config.toml
experts_per_token = 6
d_shared_expert = 64
router_score = "softmax"
batch_tokens = [32768, 65536, 98304]
train_tokens = 561200000
Below are experts of layer 6 (counted from 0) of a mixture-of-experts language model. Rows are named up (a neuron's input weights, with its number), down (a neuron's output weights, with its number) and show model dimensions 0-159. Each number is 200 + 40 x the weight over its row's rms, rounded and kept within 0 to 999.
Before each expert's rows: a language model's description of what the expert responds to. This comes from a sample of Wikipedia text that the model never trained on.

# expert 57
Table cell initials. First letters, abbreviations and numbers starting cells in pipe-delimited tables of sports results and data, such as PTS, PS3, GF, Pts, km.
up0,206,217,206,138,216,209,239,274,176,164,135,145,209,264,193,232,184,138,241,159,234,229,319,168,217,157,218,219,145,176,231,262,223,155,178,200,204,237,169,164,224,164,194,130,170,255,158,241,221,117,294,226,190,245,244,229,158,217,210,165,197,238,194,174,183,230,263,199,179,165,211,125,221,199,183,292,192,152,268,178,161,103,283,225,204,290,142,143,242,218,228,150,258,213,192,145,238,189,209,217,149,200,230,250,239,159,178,192,200,161,200,212,217,229,255,196,228,151,234,174,201,213,202,223,220,195,193,204,213,178,163,204,157,255,235,207,263,195,252,208,191,106,199,228,251,227,175,180,239,254,209,138,209,229,189,144,159,161,217,149
down0,218,179,191,132,244,299,207,272,152,223,175,178,193,195,251,220,159,199,202,146,283,120,198,200,224,233,191,224,194,159,194,236,193,151,217,244,142,199,138,189,236,266,186,235,201,197,178,218,190,178,186,140,231,213,208,223,256,130,197,231,214,160,215,243,232,270,198,216,165,242,184,139,179,198,229,235,162,222,110,178,171,217,225,184,143,149,142,130,181,185,206,246,110,231,188,120,140,157,308,157,243,252,221,146,184,227,119,187,184,236,296,205,241,200,215,219,249,169,209,230,167,233,187,132,217,162,179,207,192,153,208,209,156,229,166,232,204,218,282,195,181,197,291,208,208,196,244,168,216,207,218,197,118,225,225,137,175,154,201,232
up1,146,151,140,190,194,190,160,285,243,199,153,163,222,173,241,257,230,192,132,115,147,287,197,176,146,199,190,216,216,161,242,203,226,205,181,215,223,221,165,171,261,161,127,206,217,206,214,149,154,174,147,220,160,154,148,260,185,217,227,162,218,189,281,239,145,217,216,158,238,166,238,319,193,164,210,273,153,190,152,199,209,211,193,212,232,167,255,227,130,219,122,162,240,248,231,153,201,214,153,193,120,236,198,159,180,263,201,232,217,169,200,130,254,205,242,187,214,146,181,225,175,121,199,185,226,266,248,193,195,241,228,252,236,230,194,212,249,193,223,181,182,141,204,191,240,253,150,249,257,169,217,189,186,260,272,177,147,223,203,222
down1,227,197,196,207,254,237,144,199,165,259,273,182,173,253,201,202,190,193,86,262,194,225,217,231,173,252,280,178,154,166,185,239,197,247,219,206,261,214,179,167,184,231,201,238,192,176,153,223,225,141,188,256,190,207,196,189,261,184,254,220,178,174,190,161,205,207,242,177,199,259,194,275,255,209,142,246,164,227,249,164,231,212,252,104,168,232,249,171,231,185,159,207,168,165,188,180,245,153,178,199,279,138,168,115,213,208,303,172,232,160,233,201,210,189,282,190,211,314,172,268,254,188,272,184,201,244,196,197,190,152,180,218,183,178,171,174,239,215,161,263,268,202,181,177,235,218,110,175,157,159,161,241,197,183,176,145,192,150,215,241
up2,161,137,206,198,203,218,189,273,222,220,184,153,194,228,200,167,213,245,222,218,125,198,217,225,190,207,187,271,243,159,174,237,195,240,201,230,215,275,109,163,211,241,125,160,259,220,188,206,176,173,160,204,183,174,178,209,194,227,236,179,237,191,224,245,191,193,198,189,166,209,216,295,204,112,291,217,157,196,192,202,230,203,220,182,239,176,200,166,242,264,138,237,216,246,167,193,241,277,175,209,174,254,180,198,180,146,194,169,152,198,139,153,150,150,170,159,210,231,110,211,187,194,48,239,210,294,177,207,212,227,203,213,222,211,226,166,283,131,214,184,150,269,160,192,255,232,167,149,193,185,148,215,233,187,226,300,220,200,194,136
down2,207,216,196,270,193,210,224,185,188,197,188,178,201,230,129,173,170,293,218,190,192,259,192,198,253,127,256,288,191,198,210,180,241,268,218,292,162,243,124,199,251,172,201,178,222,185,243,250,235,209,253,254,76,143,213,230,178,142,264,251,169,149,211,152,214,235,180,151,162,189,230,208,218,257,178,178,173,115,165,176,165,105,206,190,212,169,149,176,148,203,187,161,199,269,161,177,104,129,255,151,185,224,235,232,224,182,279,133,228,217,219,191,287,185,195,200,225,156,208,282,196,203,175,194,217,195,180,204,215,254,208,192,242,201,197,194,191,250,195,190,175,192,181,188,206,232,204,174,226,213,185,238,130,170,154,231,173,192,193,293
up3,264,168,167,217,157,167,215,201,265,221,230,220,233,204,158,219,175,143,178,193,287,184,284,229,227,183,204,211,191,186,187,273,257,211,220,213,160,218,110,243,269,147,255,205,268,278,156,153,208,184,197,187,217,178,147,225,257,237,197,159,234,218,154,268,176,178,150,132,234,172,153,222,246,156,220,248,180,210,215,300,184,264,215,209,213,198,177,184,197,194,202,179,237,199,111,203,191,115,171,210,267,235,181,124,187,213,172,194,214,206,222,176,225,217,151,279,216,187,228,160,217,201,217,163,266,206,176,190,202,166,111,180,240,253,162,182,218,177,195,286,190,142,156,157,192,204,161,151,175,244,248,187,205,214,226,258,143,311,175,158
down3,210,192,171,178,227,202,207,233,190,199,275,114,245,187,233,226,224,220,120,279,206,171,236,166,175,199,205,187,159,206,199,239,249,259,158,231,257,143,222,268,213,208,204,188,144,146,235,204,187,232,275,274,257,216,210,239,265,252,210,221,189,183,244,178,169,220,285,186,226,244,213,173,198,245,264,212,268,155,229,230,201,282,191,168,223,205,189,251,164,199,210,168,213,217,271,231,237,131,151,167,215,229,142,204,192,189,199,49,282,195,191,212,217,176,231,238,190,211,133,248,169,143,206,179,174,215,263,133,252,211,168,176,182,227,228,201,200,251,172,156,211,155,189,231,166,206,255,286,253,242,208,196,150,190,201,212,204,184,295,213
up4,202,230,188,203,304,135,183,182,257,187,133,232,152,132,216,210,270,189,205,281,195,211,261,197,229,166,216,262,192,222,218,172,186,162,235,233,164,224,244,249,153,273,208,190,142,183,208,237,255,278,190,140,229,240,150,211,142,222,215,234,250,238,216,145,188,190,229,201,204,174,172,148,221,263,295,143,218,275,258,220,183,192,182,170,193,168,259,240,146,232,217,258,243,196,218,154,206,170,135,182,166,158,137,154,265,256,153,234,230,168,169,182,174,224,156,199,197,274,179,262,242,191,224,146,216,184,188,167,147,241,213,175,170,259,207,171,201,165,186,147,204,195,259,209,227,189,167,248,207,212,202,153,236,132,291,165,167,176,226,264
down4,192,252,172,255,208,123,162,119,226,190,251,150,198,135,195,175,188,172,233,281,179,186,233,238,198,189,199,140,170,152,163,156,229,213,214,237,257,225,219,215,250,237,196,257,184,140,196,214,192,229,184,247,231,194,166,222,170,150,267,221,175,224,149,172,153,220,184,174,265,150,191,223,157,221,229,246,211,199,228,221,165,252,182,178,211,237,156,188,247,196,163,224,176,199,199,297,186,163,251,301,237,221,240,283,212,195,177,182,264,198,209,122,210,265,206,225,176,233,191,246,101,171,215,228,231,206,327,247,150,155,176,233,247,244,210,205,171,165,253,203,172,278,199,183,204,226,195,178,173,259,160,245,272,280,192,245,228,156,170,235
up5,187,199,195,193,159,164,171,175,244,176,206,224,188,57,230,193,216,289,164,228,205,185,262,214,197,194,258,172,146,253,190,133,220,188,288,225,172,160,262,219,181,224,282,209,158,176,188,188,221,249,139,220,213,164,185,204,191,163,109,102,129,246,220,212,228,159,210,201,254,244,139,207,254,272,175,151,213,201,231,230,213,197,143,200,235,215,241,200,169,216,223,232,236,210,173,250,166,125,208,258,208,201,194,165,251,211,200,212,231,135,158,95,170,240,221,230,203,212,175,136,173,263,274,184,151,197,145,232,183,145,171,237,197,253,253,201,232,137,159,212,213,189,211,209,158,223,208,192,168,237,267,197,168,172,222,220,181,210,234,113
down5,209,190,239,224,207,220,216,249,210,281,148,83,132,201,176,141,166,242,188,148,178,195,212,191,209,176,159,270,272,214,161,188,164,204,223,127,170,225,197,257,220,252,287,204,217,234,230,252,220,225,219,276,275,183,290,167,164,230,205,195,111,247,212,226,242,176,202,209,199,143,226,224,216,169,223,142,307,182,205,201,166,227,217,220,200,187,200,120,192,211,169,155,144,196,205,319,127,247,217,246,251,201,212,181,169,263,172,184,148,161,220,99,254,187,231,243,279,203,197,207,172,194,220,209,200,240,178,206,293,227,205,185,202,216,197,197,200,203,239,189,149,216,174,206,181,191,188,160,223,193,218,150,264,198,233,232,179,204,265,176
up6,237,307,129,221,241,189,172,221,224,99,225,242,128,145,164,193,156,193,217,206,189,234,194,187,173,174,162,263,285,170,251,291,141,195,205,216,108,171,141,222,180,224,161,198,250,229,133,162,155,190,252,172,181,247,218,157,189,215,230,229,212,196,263,245,137,215,206,145,198,201,156,238,172,227,261,280,136,259,173,202,187,153,197,281,191,171,176,209,195,174,143,188,182,212,171,105,196,255,148,174,157,190,196,206,256,216,262,195,204,247,147,155,181,139,197,167,171,186,179,191,182,205,179,193,238,313,169,201,236,174,231,200,236,247,176,180,155,153,206,190,157,211,261,192,223,226,156,207,264,183,165,172,212,207,242,226,151,234,197,206
down6,204,186,186,255,183,222,196,185,215,246,252,195,172,261,173,201,158,187,181,208,289,155,233,251,200,171,231,201,138,191,186,179,128,225,173,215,213,208,219,164,153,152,98,194,166,176,235,232,167,213,197,190,138,89,151,173,192,162,261,191,192,149,215,237,153,205,251,245,208,189,185,122,239,223,184,136,238,151,219,210,251,182,221,219,224,238,171,218,255,195,229,189,207,193,194,255,220,249,173,179,210,160,133,205,231,182,261,134,289,176,290,258,164,228,273,295,251,203,201,163,276,229,256,145,167,190,262,163,167,207,163,151,248,244,171,210,154,207,181,233,128,249,158,210,192,243,139,228,165,215,168,274,187,201,144,209,243,195,178,214

# expert 39
French and Slavic letters. Lone letters like l, L, d, v, j starting words in French phrases or Slavic and other foreign names, such as les, l'OPEP, Ljubljana.
up0,283,283,216,256,197,205,228,213,212,193,255,173,207,156,202,184,213,209,187,166,257,168,249,230,184,251,220,252,176,230,148,210,176,282,208,294,200,203,256,212,190,201,205,204,161,195,264,197,150,207,241,192,170,270,200,212,227,242,254,146,174,194,210,125,165,174,171,170,205,277,180,169,187,194,185,233,271,221,171,242,175,170,237,197,234,221,152,164,219,293,188,187,256,242,158,154,205,150,253,277,263,244,201,165,141,131,124,246,186,167,193,200,210,156,213,201,228,165,239,225,190,209,162,166,283,181,215,211,245,175,179,128,168,288,229,218,195,161,183,124,145,163,197,225,222,231,237,241,162,177,255,147,230,307,184,234,145,250,193,180
down0,166,180,181,231,220,201,214,153,183,126,233,151,188,209,249,213,213,264,268,163,254,259,224,183,182,159,183,164,174,248,257,186,235,247,121,170,200,129,203,246,202,177,125,174,289,183,236,205,194,256,177,229,194,209,191,151,212,234,319,149,165,173,210,225,179,242,197,177,194,228,198,254,206,201,179,190,194,179,212,218,224,238,147,171,199,246,213,260,240,196,199,255,266,169,224,162,142,190,214,240,311,187,204,197,101,167,262,166,169,172,253,153,86,220,244,149,198,184,174,197,209,181,131,152,166,174,214,224,212,222,204,246,234,265,171,227,131,223,219,170,121,186,180,200,128,228,236,267,167,248,206,202,209,272,234,235,197,238,184,177
up1,161,220,227,173,224,213,186,182,248,118,135,200,154,185,189,220,211,201,159,234,206,202,259,203,200,180,185,233,228,154,218,187,287,198,259,215,193,175,116,196,184,219,162,149,177,115,237,229,223,214,173,157,215,260,208,279,149,265,199,197,111,268,235,215,166,238,191,240,163,179,159,210,118,184,133,228,152,190,164,143,195,174,281,293,209,274,219,243,169,225,223,265,164,187,197,190,227,194,202,191,163,168,166,194,205,238,194,170,194,197,127,191,190,95,234,242,159,258,205,201,191,241,302,183,235,189,123,167,204,229,182,151,193,228,172,233,154,224,224,168,245,219,272,188,193,252,164,192,238,188,131,145,161,232,245,182,194,231,262,142
down1,172,215,185,214,240,153,153,146,191,207,218,210,247,223,252,149,245,137,252,243,217,153,241,234,159,177,198,81,199,201,128,193,284,217,227,105,242,168,178,222,160,242,157,195,169,198,160,174,154,215,216,176,197,210,189,309,298,176,234,225,219,229,253,114,193,186,229,274,178,193,194,132,224,212,203,192,229,163,176,141,204,273,205,212,229,198,213,268,175,176,218,131,180,165,147,221,174,231,206,227,222,90,211,243,220,208,179,175,237,172,250,234,228,231,213,261,197,220,214,197,190,235,171,179,229,266,223,236,230,284,238,158,234,186,160,208,241,182,194,170,234,205,283,203,153,217,244,190,225,211,159,219,154,194,240,172,188,93,164,178
up2,232,258,214,175,151,235,181,302,203,199,147,198,204,155,282,180,154,177,241,171,241,270,238,224,174,201,217,189,150,154,171,182,160,240,179,206,249,259,226,198,194,106,236,248,227,251,210,223,204,297,188,173,193,175,195,251,218,207,194,243,91,131,162,175,246,211,174,199,265,221,195,149,196,190,192,185,192,223,141,218,155,216,202,262,219,135,226,199,211,192,258,185,179,306,179,103,230,162,213,208,191,179,193,211,161,201,281,213,129,201,165,162,216,198,196,179,177,176,126,203,194,216,158,241,219,201,264,136,209,209,243,222,228,202,132,178,125,216,198,295,172,286,162,158,209,202,196,208,187,185,167,195,170,89,219,194,165,178,209,172
down2,187,120,164,248,186,236,153,273,103,172,239,220,233,235,137,190,176,155,267,209,157,254,179,133,234,251,120,187,186,213,213,189,148,189,191,210,224,169,147,242,230,178,172,178,162,171,246,218,129,219,197,193,160,186,166,162,138,104,179,243,178,231,163,141,260,266,240,169,163,223,212,154,200,139,174,302,149,200,208,215,175,196,198,208,261,222,210,206,190,210,184,249,226,244,227,203,167,155,170,195,241,134,234,271,219,200,203,155,127,102,190,152,158,220,170,205,142,189,157,225,251,203,202,228,249,185,180,250,195,308,224,170,188,228,197,174,240,186,214,154,186,248,200,176,219,228,253,227,273,232,198,158,249,187,279,197,183,212,191,227
up3,190,195,228,227,213,190,216,195,263,169,204,149,152,234,197,164,166,147,237,228,205,158,190,206,196,224,190,253,205,212,236,259,194,241,233,223,247,133,240,235,159,235,237,217,139,216,167,236,135,148,244,160,205,172,196,152,131,157,184,202,200,195,224,122,141,122,191,204,187,130,175,194,217,212,254,214,263,131,193,146,201,231,205,185,248,256,120,116,159,231,177,177,170,229,212,149,244,202,203,175,222,194,181,172,161,102,258,199,218,226,140,194,148,148,186,211,258,261,146,219,208,143,260,225,175,206,234,135,212,221,235,204,179,291,207,283,283,132,131,203,198,199,158,236,204,265,107,222,181,239,160,194,216,214,200,163,165,206,252,251
down3,260,195,255,240,192,215,171,183,221,282,220,224,248,244,226,238,203,213,135,157,197,199,254,205,255,194,142,256,259,216,202,289,201,150,277,234,155,183,146,189,202,257,254,201,81,161,190,207,170,173,169,180,186,258,270,235,256,215,191,200,193,161,120,185,167,165,198,207,144,230,283,203,146,206,225,188,276,177,217,253,238,242,219,148,231,199,182,157,239,195,209,255,152,127,285,205,171,177,200,174,222,181,220,212,193,123,201,263,211,174,201,155,213,204,243,168,230,205,220,187,165,221,211,197,222,225,219,271,187,146,190,130,218,217,177,142,208,250,205,235,258,156,136,141,202,258,187,187,165,180,178,179,252,186,313,204,212,238,158,239
up4,184,175,118,194,176,237,275,191,207,154,196,198,260,180,181,273,161,173,172,265,181,181,255,204,263,186,218,201,273,182,129,224,162,202,210,202,200,246,219,291,105,232,183,196,223,214,250,147,134,222,215,174,175,255,214,191,214,172,210,167,287,204,189,228,187,225,211,233,304,226,141,250,206,243,225,167,200,182,237,247,244,176,174,261,271,213,175,225,259,258,184,196,184,215,190,225,227,240,193,159,212,179,114,219,187,265,217,152,227,130,174,208,187,217,222,178,243,206,94,189,253,208,248,246,146,129,159,196,219,181,177,242,209,219,204,176,175,122,177,152,246,219,161,216,262,161,186,151,180,244,266,237,193,267,176,205,169,165,269,178
down4,155,209,175,192,254,233,148,214,179,194,204,217,244,198,210,211,178,177,196,238,179,186,185,187,202,185,186,239,179,156,220,228,213,134,201,248,155,239,138,219,112,179,199,254,170,175,148,208,215,249,134,215,195,127,155,158,221,206,245,200,235,254,227,136,283,254,131,266,247,171,198,275,247,255,215,171,174,155,199,172,266,177,246,180,130,271,205,188,225,165,190,228,245,212,121,208,176,219,144,155,177,198,174,185,175,145,236,181,179,280,154,258,141,209,174,95,209,198,233,202,232,169,234,219,138,196,108,164,198,135,124,206,255,160,190,176,185,199,175,239,153,172,185,202,219,150,156,226,168,194,209,173,238,147,271,133,216,271,263,177
up5,171,173,193,232,223,247,192,171,235,196,256,191,151,209,237,250,186,168,150,219,196,235,310,196,81,175,261,236,198,209,211,189,218,212,207,173,185,241,258,195,183,268,310,212,220,206,175,87,181,210,234,219,136,250,187,172,176,193,201,155,153,163,172,222,197,214,217,129,204,176,168,207,226,273,227,214,238,175,225,152,222,215,202,238,247,169,152,186,180,232,216,187,283,158,186,241,222,208,173,164,230,242,142,167,208,202,203,228,250,208,151,161,227,97,168,269,167,265,165,226,280,225,178,254,195,156,158,236,174,274,218,195,196,226,198,203,199,146,167,158,139,226,269,163,188,168,312,212,225,210,179,206,180,210,298,210,194,182,187,164
down5,163,203,235,210,159,282,222,173,121,165,304,215,130,243,181,163,245,203,219,202,155,217,275,194,106,226,191,161,225,186,212,222,167,285,185,235,232,220,191,183,235,215,214,211,294,160,207,202,170,133,180,151,175,201,181,233,209,131,249,159,240,214,170,187,179,186,214,227,119,199,193,172,204,174,174,224,238,127,237,152,218,199,247,203,158,242,140,188,268,243,167,233,253,268,149,240,159,156,198,196,226,165,251,209,183,190,153,140,212,220,147,253,193,178,193,208,172,244,136,224,218,207,186,125,158,252,278,224,213,181,159,213,183,249,154,198,265,187,212,201,218,235,153,264,209,154,236,162,239,237,188,231,291,156,169,183,127,201,130,174
up6,187,200,179,242,232,180,159,208,172,156,130,232,275,226,187,190,177,214,259,160,228,257,215,214,212,236,181,120,201,294,117,208,200,185,217,296,167,271,199,156,221,135,233,239,179,283,212,161,196,188,256,167,109,254,215,220,227,226,199,203,253,239,243,201,188,216,163,268,154,203,212,259,179,150,173,107,189,211,225,235,242,159,169,204,196,191,215,182,179,202,167,251,186,215,139,201,167,234,277,159,254,219,130,174,227,110,228,218,181,192,157,230,256,119,257,203,120,233,225,211,198,225,252,204,152,170,179,245,195,177,190,224,243,254,191,192,253,202,203,169,202,233,231,183,199,205,143,194,217,178,242,158,219,277,289,212,162,140,239,183
down6,133,186,221,182,212,122,164,163,141,174,242,246,212,233,258,168,264,197,153,204,213,199,182,208,220,167,250,206,177,172,224,230,232,146,152,276,173,189,224,97,242,172,168,267,183,268,203,171,199,185,228,136,146,253,213,223,230,228,220,189,206,127,240,138,188,208,130,244,123,160,255,199,237,231,187,173,241,140,222,162,199,163,188,159,203,142,237,239,204,197,220,151,213,208,176,283,194,168,209,165,188,235,286,193,153,173,235,194,180,236,191,204,215,146,225,223,200,153,144,302,238,167,187,245,235,217,326,163,172,163,230,136,133,264,181,205,190,192,279,185,236,170,156,236,171,197,222,193,165,162,167,158,245,235,188,209,171,221,154,234

# expert 7
Lowercase word-start fragments. First pieces of split lowercase words, often after a prefix like un- or re-, such as ins(ulated), es(ignated), s(herry), comp.
up4,235,201,233,241,189,211,160,221,237,221,139,274,209,192,142,228,230,217,146,232,212,182,223,152,194,197,196,128,213,158,154,304,215,289,275,182,207,208,231,184,233,170,209,168,118,245,250,169,178,198,158,173,162,267,221,236,270,236,226,129,187,238,193,217,155,212,297,179,132,211,243,169,209,213,149,194,128,185,178,176,246,162,209,184,199,262,153,240,240,134,216,207,246,192,306,140,223,268,247,195,201,194,151,202,183,163,200,188,210,155,184,265,185,172,163,228,172,161,211,187,195,147,214,246,190,223,269,136,193,197,231,174,251,256,212,148,147,225,229,177,213,182,203,166,265,203,198,232,130,165,237,168,144,178,168,215,174,137,150,124
down4,266,259,248,273,220,212,185,169,232,194,221,248,227,138,252,182,269,233,125,217,251,152,243,159,170,185,230,175,203,208,115,218,217,224,178,190,128,150,118,197,212,190,251,195,308,198,224,252,185,251,187,175,151,183,173,252,206,191,176,252,184,156,178,257,207,224,208,240,178,233,171,148,198,229,192,234,206,182,236,124,213,177,174,297,179,227,249,204,250,165,217,140,251,199,214,213,218,254,237,204,154,160,256,210,204,206,178,168,226,262,196,181,169,181,191,126,142,209,154,142,134,265,230,143,193,193,176,195,226,208,80,218,205,216,174,198,231,197,139,244,212,218,222,199,161,159,182,208,146,315,177,215,238,163,227,190,160,204,130,217
up5,141,200,164,259,196,266,149,233,225,117,181,208,189,165,221,242,175,237,218,248,219,192,254,173,140,252,232,196,251,232,206,207,121,222,209,191,78,234,167,174,216,212,163,183,196,255,191,220,183,144,285,227,177,215,255,236,233,196,258,218,212,188,219,275,177,212,278,219,283,153,233,174,216,240,157,245,195,203,144,217,189,204,181,257,205,188,149,118,167,268,227,190,169,208,193,159,211,272,194,224,176,184,216,188,250,151,193,177,171,142,172,236,162,206,194,154,229,223,185,212,216,258,194,163,122,288,205,227,261,145,152,157,161,264,172,212,217,250,296,205,216,244,231,209,171,188,202,208,215,104,251,182,198,187,156,202,149,233,142,160
down5,162,180,170,211,238,263,238,192,114,246,165,160,192,167,256,224,224,190,181,195,237,191,211,207,115,233,270,276,249,188,228,136,242,224,231,196,222,171,235,181,189,151,212,165,192,160,182,186,185,210,233,301,217,225,176,171,240,270,240,185,185,217,143,197,220,239,172,182,192,252,249,236,282,173,103,178,228,204,224,159,191,204,250,189,226,210,150,265,169,177,196,218,244,201,176,210,189,150,211,186,222,241,151,136,249,202,210,278,219,185,176,279,274,155,222,187,283,147,185,160,197,183,200,139,212,326,237,175,221,194,193,301,277,205,165,198,179,246,160,156,237,163,193,264,227,210,213,214,183,209,170,155,169,203,116,229,169,232,162,206
up6,256,164,198,162,186,220,197,246,261,216,179,253,265,193,225,262,172,206,213,196,236,180,193,206,139,146,219,234,172,199,183,204,144,236,169,196,77,227,233,196,236,218,185,173,254,215,202,199,223,232,136,230,169,205,128,267,161,202,169,201,150,177,139,169,179,211,266,166,115,231,173,239,225,157,238,300,227,195,179,285,200,198,261,167,223,228,181,207,170,242,191,245,219,214,259,152,195,206,158,176,202,159,180,130,163,278,163,136,264,213,177,208,252,256,203,153,116,231,227,217,207,200,186,91,264,219,140,176,207,263,163,113,157,232,208,167,197,203,283,185,203,203,209,172,262,199,252,169,200,230,183,179,179,190,150,201,165,245,157,196
down6,145,264,229,155,200,237,153,170,202,249,220,224,203,164,188,172,178,236,188,185,244,138,272,206,191,158,215,166,207,144,184,250,207,173,220,253,168,194,175,217,228,205,229,240,179,154,187,212,122,136,179,161,196,198,182,217,155,321,195,55,210,144,215,195,199,148,210,182,209,198,194,194,127,172,266,189,275,188,176,248,172,195,222,203,180,242,183,232,210,245,210,229,244,221,213,194,160,235,277,254,256,238,199,266,224,149,228,258,235,181,222,163,175,226,211,244,163,210,139,291,230,174,271,212,189,184,233,253,134,203,155,185,157,189,159,231,200,247,246,231,171,171,140,124,240,171,108,240,165,187,241,185,286,227,175,183,208,230,240,227
up7,183,187,176,213,256,221,240,115,165,200,220,169,226,190,116,151,152,165,156,254,194,169,160,152,286,161,237,219,234,269,174,144,244,263,232,223,229,166,256,178,227,285,180,133,174,208,159,251,210,222,183,211,232,170,218,238,194,94,180,174,248,193,263,187,238,172,126,218,137,167,211,215,189,209,170,156,239,230,216,202,169,236,148,194,250,221,279,155,169,251,160,221,221,226,219,248,217,112,254,280,206,140,182,196,146,155,204,211,163,222,210,189,178,230,208,210,271,195,136,228,193,137,181,221,164,165,188,216,248,150,219,162,143,246,268,213,203,244,223,186,240,233,155,182,244,256,189,189,156,175,178,194,250,240,196,150,174,201,255,276
down7,136,179,244,308,255,241,162,258,120,240,205,206,171,163,186,207,177,167,121,162,230,194,195,210,180,177,178,279,205,247,315,211,124,164,227,193,193,194,167,222,162,243,293,198,201,266,206,270,231,211,208,201,269,267,248,204,183,194,259,217,215,259,220,237,174,219,234,263,200,277,183,194,131,219,160,180,176,180,171,263,230,224,182,235,228,161,167,222,198,213,214,233,237,182,247,209,206,240,169,147,231,161,167,232,161,163,265,181,253,230,218,221,165,248,176,87,217,230,206,210,176,257,257,220,215,184,193,234,248,196,248,214,237,195,264,152,208,169,164,195,167,134,231,175,206,202,185,221,233,176,171,251,259,193,182,216,260,245,244,129
up8,295,186,187,195,227,180,201,244,165,234,185,142,234,217,180,223,213,170,238,112,108,231,245,178,166,210,225,188,215,225,248,151,248,179,215,161,228,222,194,231,202,225,114,288,204,116,207,247,208,171,139,190,210,284,202,132,177,224,87,270,255,271,205,196,255,199,208,254,152,171,283,211,194,274,275,283,160,236,269,168,166,271,228,188,234,225,201,196,255,150,253,234,221,179,153,218,195,212,205,230,202,268,165,174,179,180,211,144,201,211,204,224,211,171,209,163,187,191,144,264,151,139,206,199,205,182,208,180,221,191,148,219,216,194,202,168,229,193,191,193,212,204,157,240,220,217,166,207,227,286,241,182,158,162,187,129,256,168,215,244
down8,197,188,175,156,165,240,184,237,227,188,168,222,284,143,224,132,219,245,200,242,210,185,166,232,212,197,132,226,207,229,186,275,184,231,175,234,181,203,229,208,247,182,276,261,160,222,177,199,307,212,191,209,164,174,193,170,214,178,211,172,246,253,209,264,170,209,234,202,214,186,192,128,191,65,192,137,244,243,209,206,207,210,222,258,219,184,242,221,227,278,163,253,250,209,274,151,150,282,221,221,177,154,235,222,161,200,154,260,156,220,234,199,301,140,257,195,212,267,202,180,189,238,132,125,183,160,232,135,168,162,181,174,160,138,219,239,196,138,251,172,238,227,135,195,200,221,222,189,186,226,218,254,206,238,195,182,231,152,247,150
up9,279,213,141,150,164,226,212,189,240,124,220,136,191,246,279,195,180,214,122,208,160,213,240,183,185,200,236,246,154,248,200,221,242,194,166,134,145,268,265,172,241,233,175,201,165,240,254,174,129,287,270,226,198,167,242,201,181,139,115,218,209,198,198,160,166,198,165,146,206,193,188,190,261,180,157,188,97,197,274,218,186,273,178,201,261,203,234,227,179,212,232,142,243,171,198,208,252,202,222,144,244,174,206,169,210,193,151,288,249,165,223,189,169,132,200,201,179,217,201,222,243,151,206,156,191,180,106,196,282,188,243,244,263,183,207,191,250,191,228,147,216,202,255,191,187,190,251,164,186,171,120,138,193,214,168,230,230,189,215,185
down9,222,195,229,201,175,270,187,238,160,226,196,158,189,195,166,104,272,182,231,204,143,223,255,203,255,263,254,181,172,177,166,178,188,232,172,264,184,221,239,136,137,231,177,163,217,160,122,244,247,173,165,228,209,184,245,276,178,211,170,172,190,275,146,184,188,118,242,188,214,313,242,216,181,176,156,171,207,215,242,211,211,214,179,142,246,212,150,211,194,171,197,159,207,218,214,206,263,92,203,319,255,187,232,208,203,202,178,208,220,158,254,175,221,188,295,250,230,248,207,175,173,198,224,174,213,224,264,234,197,230,179,139,204,185,172,191,207,93,256,168,216,255,159,185,208,259,230,262,178,202,208,182,202,194,224,237,187,257,130,190
up10,235,150,82,138,135,160,265,166,163,231,118,190,226,144,201,257,206,236,209,190,187,241,170,184,227,176,140,171,208,263,206,234,158,179,309,138,138,171,177,213,160,130,231,257,121,175,165,215,225,197,151,169,189,241,189,222,125,165,203,220,239,196,177,234,194,219,232,202,253,220,116,217,207,164,173,232,237,170,251,182,138,172,125,155,278,169,134,172,251,221,178,142,207,280,186,238,183,234,198,206,198,150,193,167,245,158,227,180,170,248,191,235,211,179,198,205,223,185,166,159,165,202,240,154,211,236,166,200,255,194,212,145,217,270,206,196,281,220,199,169,170,106,194,232,184,205,195,225,201,162,234,159,225,257,198,179,142,148,224,193
down10,145,248,199,159,198,198,258,283,240,162,194,215,236,191,224,111,243,219,193,195,209,203,244,210,258,209,196,180,214,168,151,249,149,206,167,244,190,199,160,205,207,225,282,176,291,225,172,153,196,218,255,203,251,256,222,238,261,118,177,197,207,206,233,197,167,210,207,133,201,242,176,234,137,93,156,254,200,155,193,235,148,159,185,213,215,226,261,197,194,243,283,216,188,157,83,214,249,201,86,191,179,131,144,165,164,207,220,201,238,180,223,227,243,239,157,138,182,189,174,235,209,194,213,189,207,209,261,152,215,192,180,195,233,253,219,182,116,219,236,174,156,153,157,223,163,193,133,231,149,138,238,171,220,211,198,168,133,243,228,189